python train.py --d_model=128 --d_shared_expert=64 --balance_bias=false --batch_tokens=131072
Below are experts of layer 3 (counted from 0) of a mixture-of-experts language model. Rows are named router (the router's row for the expert) and show model dimensions 0-127. Each number is 50 + 15 x the weight over its row's rms, rounded and kept within 0 to 99.
After each expert's rows: a language model's description of what the expert responds to. This comes from a sample of Wikipedia text that the model never trained on.

# expert 12
router:59 45 30 60 42 60 70 42 42 52 22 45 43 79 54 51 61 52 40 62 73 64 06 45 35 52 43 47 43 70 33 51 35 26 46 70 63 60 44 42 14 81 37 68 67 52 35 51 38 53 59 45 66 36 46 40 59 31 55 37 29 62 71 28 41 58 47 70 57 52 69 66 47 37 27 49 69 46 38 43 47 42 39 15 45 28 60 13 42 65 24 67 64 58 39 62 22 44 70 39 54 49 81 64 79 54 45 56 68 42 64 46 50 43 47 47 35 62 51 52 33 41 59 60 69 55 40 77
It responds to: Table spaces, capital initials. Empty table-cell spaces and pipes, plus capital-letter word starts and short inner pieces such as A, Dr, N-od-dy, a-id.

# expert 14
router:49 59 35 66 50 56 64 61 51 73 40 48 50 64 33 27 52 51 44 55 57 26 25 38 50 40 30 57 43 58 43 50 40 25 56 54 80 47 37 54 24 52 33 58 58 54 45 34 45 59 39 43 53 37 56 39 44 63 44 41 53 73 69 24 31 63 65 65 54 62 79 43 56 30 26 44 62 51 39 43 44 57 63 01 60 11 61 16 42 80 61 76 70 42 57 49 16 55 67 68 57 59 43 41 63 64 46 53 71 53 73 50 51 17 57 64 60 41 55 66 26 47 73 50 52 37 26 52
It responds to: Word-initial single letters. A lone first letter or two starting a word, often capitalized, after a space, dash or quote, as in v-olt, R-unner-up, ar-ch-itect, m-ultinational.

# expert 18
router:62 40 34 62 42 59 72 40 41 49 22 44 46 80 57 50 63 49 36 56 72 64 08 46 39 55 48 49 45 70 35 48 28 29 52 69 66 56 43 48 15 75 41 69 64 49 34 51 27 49 59 42 62 31 44 43 61 27 50 37 29 70 69 23 39 63 44 69 59 50 68 63 48 35 26 52 65 43 38 43 47 45 39 16 45 28 55 14 47 67 28 66 62 59 41 59 26 41 67 47 55 45 77 67 72 55 46 57 81 46 65 50 56 39 41 46 38 67 45 49 36 40 62 69 68 53 38 70
It responds to: Commas, of, inner syllables. Commas and "of" in lists and titles, plus pieces after h or H such as h-ig-hest, H-on-ors, h-yp-othesis.

# expert 8
router:60 41 42 67 37 61 62 40 46 50 25 35 43 75 54 56 65 49 35 66 73 55 15 47 29 60 42 55 40 72 29 44 36 37 48 73 57 63 36 45 20 89 40 58 68 54 32 43 32 53 64 50 68 34 45 43 62 31 47 36 33 68 77 28 40 58 49 60 55 53 61 68 49 38 26 55 63 38 37 41 45 45 48 13 41 30 67 16 48 65 16 61 69 69 42 52 21 42 68 41 47 54 76 61 70 53 55 60 75 46 61 48 56 38 41 51 31 64 51 54 39 43 61 62 62 56 36 77
It responds to: Short inner word pieces. Short pieces after a word start such as in, el, i, ason, iet, as in dash-in-cluding, Hot-el, Sov-iet, and digits in tables.

# expert 0
router:55 43 31 56 45 61 67 40 43 55 22 52 41 70 55 50 64 51 39 56 69 62 10 52 37 57 45 52 40 71 31 49 29 27 43 76 62 57 42 41 18 80 33 68 65 50 35 52 35 50 59 40 63 40 46 43 59 31 56 37 30 65 73 22 36 59 46 68 56 52 72 67 50 41 28 52 67 41 38 41 48 41 46 12 45 28 61 15 40 68 27 67 68 60 38 60 23 44 69 41 57 43 76 64 81 53 42 57 72 42 65 50 49 41 44 49 30 68 51 51 32 40 58 68 69 53 40 72
It responds to: Word-initial fragments, spaces. Spaces before dates and first subword pieces of names and words after a capital, such as B-air-nsdale, Aff-air, trans-port, cont.

# expert 16
router:63 42 27 53 53 63 74 25 44 42 41 47 32 80 77 49 64 46 47 72 70 46 08 56 34 45 46 43 45 97 42 47 46 33 39 64 58 63 57 53 41 73 37 77 73 48 39 40 33 47 52 55 62 30 55 50 42 29 53 50 36 54 76 45 51 44 41 62 48 55 73 52 63 49 32 45 50 38 47 53 35 39 42 22 51 30 68 22 44 62 17 80 53 58 27 80 32 46 75 22 39 36 66 69 61 51 48 48 55 51 53 49 45 35 28 51 26 52 40 50 43 31 54 62 53 60 53 80
It responds to: Capital letters, pronouns. Single capital letters starting names, acronyms or headings (A-lbums, S-EMT, C-RC, F-I-DE) and subject pronouns he, she, I.

# expert 26
router:58 41 39 50 43 56 69 42 48 62 08 42 39 72 56 54 65 58 41 51 72 59 09 45 48 54 50 58 49 71 28 47 30 20 50 62 59 59 41 45 21 85 38 67 66 62 28 53 33 35 57 47 61 41 44 34 64 29 57 48 44 55 69 25 40 57 41 67 52 51 83 68 45 29 34 44 74 54 47 42 54 43 46 26 42 39 63 17 47 61 27 66 64 51 47 59 14 38 66 54 59 60 71 78 75 48 31 60 71 41 58 50 45 47 55 55 42 68 46 49 32 39 61 71 56 64 47 75
It responds to: Sentence-final punctuation. Periods, commas, ). and paragraph breaks ending sentences, plus which and that, and the piece ur as in c-ur-ve, D-ur-ham.

# expert 21
router:60 43 30 59 44 64 69 40 44 52 21 48 42 75 55 51 65 53 39 59 73 62 09 45 39 57 44 51 36 69 31 52 31 29 46 68 65 61 49 41 17 83 41 67 64 53 33 50 32 50 57 44 64 40 44 46 59 26 59 38 27 68 68 28 41 60 46 65 54 56 69 67 46 38 23 53 67 43 39 36 48 42 41 14 45 23 60 17 48 69 25 66 66 57 39 59 19 45 74 40 53 48 76 67 74 60 43 57 73 42 64 48 50 39 44 45 36 65 49 52 36 42 58 66 66 55 39 69
It responds to: Inner consonant pieces. Single letters and short inner pieces like m, b, ig, as in U-m-ayya, disamb-ig-uation, plus prefixes serv, stud, prov.

# expert 17
router:48 32 28 65 36 50 76 41 43 74 32 49 54 72 47 42 51 22 38 50 72 45 19 59 33 52 33 47 45 56 39 42 36 21 48 72 59 42 47 40 33 81 30 62 53 40 29 64 41 49 48 42 60 43 39 41 73 38 49 32 44 58 56 49 44 51 23 55 57 55 37 54 49 16 31 43 48 54 33 55 39 64 52 09 47 27 63 23 47 73 21 67 71 43 56 46 22 45 80 35 44 56 72 71 82 42 31 58 63 44 60 36 44 56 40 47 49 72 61 47 38 40 61 79 64 42 56 62
It responds to: Digits and plural s. Single digits in dates, scores and table cells, number words like three and four, and plural or stray s as in Web-s-ite, expens-es.

# expert 30
router:72 67 29 49 54 71 76 44 37 44 09 26 32 77 64 37 64 44 40 39 76 46 03 60 38 66 57 31 30 54 38 36 44 24 32 65 66 53 41 46 30 68 59 42 75 58 26 35 12 47 55 51 57 39 44 44 43 54 60 55 57 60 65 44 43 61 48 69 65 49 52 67 58 40 22 53 75 49 60 46 47 36 38 36 50 35 49 19 43 51 33 64 44 37 45 61 31 55 70 49 44 38 64 84 71 55 45 74 45 52 57 48 48 45 38 30 48 62 52 54 45 46 57 63 75 43 43 78
It responds to: Conjunctions and commas. Clause and list connectors in running text: commas, and, or, that, which, but, who, including, semicolons.

# expert 5
router:56 42 26 61 45 57 74 33 48 57 17 52 46 75 59 42 75 53 39 54 79 83 14 54 40 47 51 59 38 65 30 44 31 28 53 93 47 54 52 53 15 81 42 63 59 53 49 56 45 56 48 44 54 30 44 51 53 44 60 39 38 63 67 46 35 54 57 60 60 55 65 67 58 31 41 49 56 48 29 47 60 30 38 00 47 37 65 09 39 58 31 61 65 56 51 50 27 53 64 39 57 54 67 69 62 64 53 64 66 41 63 45 57 33 41 50 29 55 52 55 37 42 44 78 61 53 47 72
It responds to: Punctuation and headings. Parentheses, quote marks, apostrophes, dashes and === heading markers, often at a line start or closing a title, also spaces inside year lists.

# expert 24
router:51 53 24 52 54 71 82 47 44 41 27 68 67 59 53 36 57 44 27 85 62 58 14 36 45 56 53 20 42 64 42 46 34 15 58 61 67 53 57 43 18 84 42 58 66 63 42 46 58 41 58 59 61 22 53 48 57 42 51 43 42 59 80 44 43 65 52 60 55 47 66 63 40 50 40 53 71 49 34 28 52 47 40 19 56 27 53 26 51 76 27 46 71 43 43 59 30 41 70 38 55 52 91 57 57 53 42 60 67 44 66 41 54 50 34 46 26 60 48 54 24 48 74 67 65 49 39 58
It responds to: Vowel-liquid syllables. Word-internal syllables an, al, ar, el, il after an initial consonant, as in C-ar-otid, Ch-ar-acteristics, Cath-ol-ic, Man-ila.

# expert 28
router:54 53 33 54 31 65 68 31 42 61 06 51 46 69 51 43 66 51 42 57 75 62 14 42 48 49 44 48 45 67 41 48 28 33 44 71 62 57 42 39 18 83 30 69 64 44 40 50 40 46 51 47 59 37 45 38 56 25 51 44 24 68 66 28 28 66 42 73 60 47 59 58 47 31 25 51 71 40 40 37 41 40 44 16 45 26 50 23 38 61 18 54 72 59 42 57 28 42 79 34 51 42 66 66 80 57 49 55 70 48 61 52 52 44 34 37 37 64 53 57 35 42 53 67 56 59 46 70
It responds to: Word starts, ill pieces. Word-initial pieces after articles or prepositions, especially ill (illness, illustrated, still, sawmill), plus in, more, most, first, William.

# expert 23
router:53 55 43 54 43 64 41 52 51 65 35 38 41 76 54 51 50 54 39 40 69 61 41 44 39 46 45 54 41 68 57 52 29 35 63 79 53 46 56 49 14 76 38 41 45 52 44 54 35 79 58 41 68 36 58 42 77 31 42 36 31 56 82 38 38 76 34 57 61 54 30 62 38 79 33 45 64 41 53 27 45 39 60 23 29 37 64 22 55 63 22 73 41 63 26 59 24 56 64 70 48 39 83 58 58 47 57 69 78 49 31 48 49 47 82 63 57 60 46 61 48 25 60 44 80 54 40 69
It responds to: Word-ending pieces. Final pieces completing words, especially infobox labels and common nouns, as in A-re-a, C-re-ated, Body t-ype, Born, United States, season.

# expert 29
router:69 50 35 64 41 43 83 39 53 52 27 51 43 93 49 44 70 47 30 41 64 58 44 43 35 36 69 59 40 63 33 30 32 38 31 77 50 70 32 60 42 74 49 39 43 39 23 51 37 34 48 49 76 46 48 49 55 27 50 48 39 62 77 37 39 48 76 75 49 47 38 79 56 25 34 66 55 58 44 41 58 31 46 34 54 12 54 37 41 40 41 59 71 50 47 53 44 61 62 34 61 45 61 64 72 55 47 36 74 41 66 61 33 68 29 34 49 88 57 42 42 42 76 57 56 63 58 73
It responds to: Mid-word syllables before suffixes. Second syllables inside words before endings, as in P-ron-unciation, F-re-quent, p-ra-ised, I-re-land, and stems like pre, att, com.

# expert 19
router:32 37 39 62 36 71 58 41 49 46 29 36 49 55 59 46 59 46 32 55 62 70 03 59 49 73 56 44 39 69 43 60 26 66 29 40 76 48 61 48 18 64 44 96 60 47 40 55 32 51 55 46 71 46 37 47 68 48 51 52 23 55 43 39 57 80 29 59 60 45 59 61 52 19 34 49 50 45 47 53 52 49 56 51 42 36 28 29 51 38 40 63 78 64 69 55 24 36 61 48 56 50 83 35 70 42 49 66 60 30 73 62 44 13 50 46 31 56 37 50 38 43 32 56 58 40 28 66
It responds to: Vowel after first letter. Vowel pieces right after a word's first capital or consonant, as in G-u-iding, F-or, B-y, Census B-ure-au, Zem-u.

# expert 11
router:61 42 30 58 41 61 64 37 41 49 21 49 44 78 55 49 62 51 39 60 74 63 08 46 35 55 46 49 39 70 33 49 32 28 47 71 64 55 49 43 21 82 38 65 65 49 33 52 32 51 56 44 66 37 44 42 60 28 56 36 27 66 71 24 37 57 45 68 55 55 71 68 48 39 29 52 68 40 38 42 47 43 41 20 45 25 64 13 45 66 25 68 67 58 37 61 21 45 71 41 56 50 74 69 79 57 44 57 71 44 62 50 52 43 45 46 37 66 52 52 32 42 59 66 66 56 41 74
It responds to: Sentence ends and stems. Sentence-final periods and table bars, was and is, St- and st- word starts, and inner pieces like ver and ium in con-ver-ting, Millenn-ium.

# expert 4
router:62 48 21 59 56 60 56 39 25 50 29 53 43 65 59 45 58 60 53 59 63 65 14 52 21 48 53 55 49 66 49 44 30 27 66 73 56 41 44 47 20 62 34 76 62 54 43 27 30 47 56 29 80 54 50 39 64 43 52 33 46 71 64 37 35 40 43 63 58 42 71 75 45 34 42 48 52 43 58 54 36 61 23 13 40 44 51 12 58 65 30 64 67 54 33 62 28 40 53 35 44 57 74 87 75 52 51 41 67 40 60 55 52 36 18 65 31 51 58 46 50 58 54 76 48 45 43 63
It responds to: Short vowel word pieces. Word-internal pieces like e, er, es, a, especially in capitalized headings or table entries: D-e-feat, R-e-lease, Defend-ers, B-er-wick.

# expert 22
router:66 50 27 55 51 56 76 39 49 53 12 46 52 57 60 56 69 41 45 75 63 63 17 50 39 57 40 45 44 69 37 48 55 18 57 73 55 80 40 43 22 71 33 49 70 32 49 43 35 48 50 39 60 52 49 64 51 43 53 56 43 57 60 18 46 37 44 67 57 39 41 83 49 36 34 50 68 45 53 42 43 47 49 29 40 33 53 34 44 80 45 69 54 71 40 54 29 40 59 48 36 42 73 76 97 66 32 59 50 51 86 47 57 23 57 53 49 75 54 62 28 56 67 63 69 50 40 64
It responds to: Determiners and possessives. Articles and possessives the, a, an, his, their, its, this before a noun; also pieces like P-hy-lum, N-ic-otine.

# expert 1
router:62 43 29 62 43 62 66 38 44 49 19 50 44 77 55 50 63 51 41 60 73 63 10 48 38 56 47 48 43 68 34 49 30 26 46 72 63 58 47 45 19 79 36 67 66 51 32 53 34 48 61 42 66 38 44 42 59 30 56 39 29 67 69 26 37 60 46 66 56 53 70 67 46 39 26 52 68 41 40 41 48 43 41 16 43 26 62 15 44 68 25 69 69 60 40 59 21 42 71 42 55 46 75 65 78 55 45 59 73 41 65 49 50 42 44 46 37 68 50 50 32 42 59 65 68 55 41 75
It responds to: Mixed function and word-start tokens. Articles, as, on, and word-initial pieces like ex, inst, consid, e(ight), often in as-phrases such as known as, same as.

# expert 3
router:56 40 42 65 30 59 75 43 53 42 39 36 41 77 49 46 60 62 51 74 82 57 11 53 40 55 50 50 38 49 57 40 44 29 37 60 80 53 53 29 07 66 49 72 62 48 37 45 48 51 49 59 59 48 40 45 60 28 49 44 34 50 67 20 49 46 39 67 57 46 55 58 34 49 23 45 78 43 38 56 45 43 43 27 39 15 56 25 53 50 28 54 67 45 40 58 28 38 75 36 55 59 87 58 66 55 65 23 61 24 61 50 54 55 57 47 65 77 53 69 37 36 73 61 74 56 47 72
It responds to: Table and markup delimiters. Table pipes, line breaks, heading equals signs and list dashes at row or line starts in tables, lists and section headers.

# expert 7
router:56 47 25 62 43 56 72 46 38 52 15 35 60 81 50 43 71 50 41 63 60 68 16 47 47 44 48 41 43 66 51 55 39 20 49 82 74 51 39 53 16 79 37 67 69 55 37 47 29 46 51 44 61 32 44 47 58 38 59 55 37 67 77 21 43 57 50 73 51 69 63 74 48 51 26 54 56 47 50 37 52 47 36 20 45 24 62 04 43 49 32 63 75 48 51 53 34 51 65 25 51 46 70 71 61 54 44 60 58 44 66 55 57 41 58 34 40 65 63 45 39 46 59 65 73 58 46 73
It responds to: Digits and numbers. Digits and number pieces in years, ISBNs, ZIP codes, scores and tables, e.g. 98, 000, 2015; also A-g-gregate, A-g-ency.

# expert 20
router:56 46 28 54 38 54 62 43 44 54 10 65 36 75 54 46 52 50 33 57 67 60 08 43 45 54 42 51 45 66 46 54 29 27 37 69 64 65 44 44 24 78 40 62 56 49 33 48 32 50 61 43 63 34 45 53 56 25 48 55 25 73 58 34 38 57 53 66 54 62 76 69 42 45 33 49 72 47 33 40 43 54 39 16 40 18 52 13 46 74 30 79 67 59 49 43 23 47 62 36 55 51 68 62 79 58 44 52 80 44 55 49 52 37 43 52 47 73 50 48 30 36 52 60 68 51 49 77
It responds to: Prepositions and word onsets. The words to, for and at, and early word pieces like ass, tr, old, z, as in ass-igned, B-old, C-z-ech, tr-usts.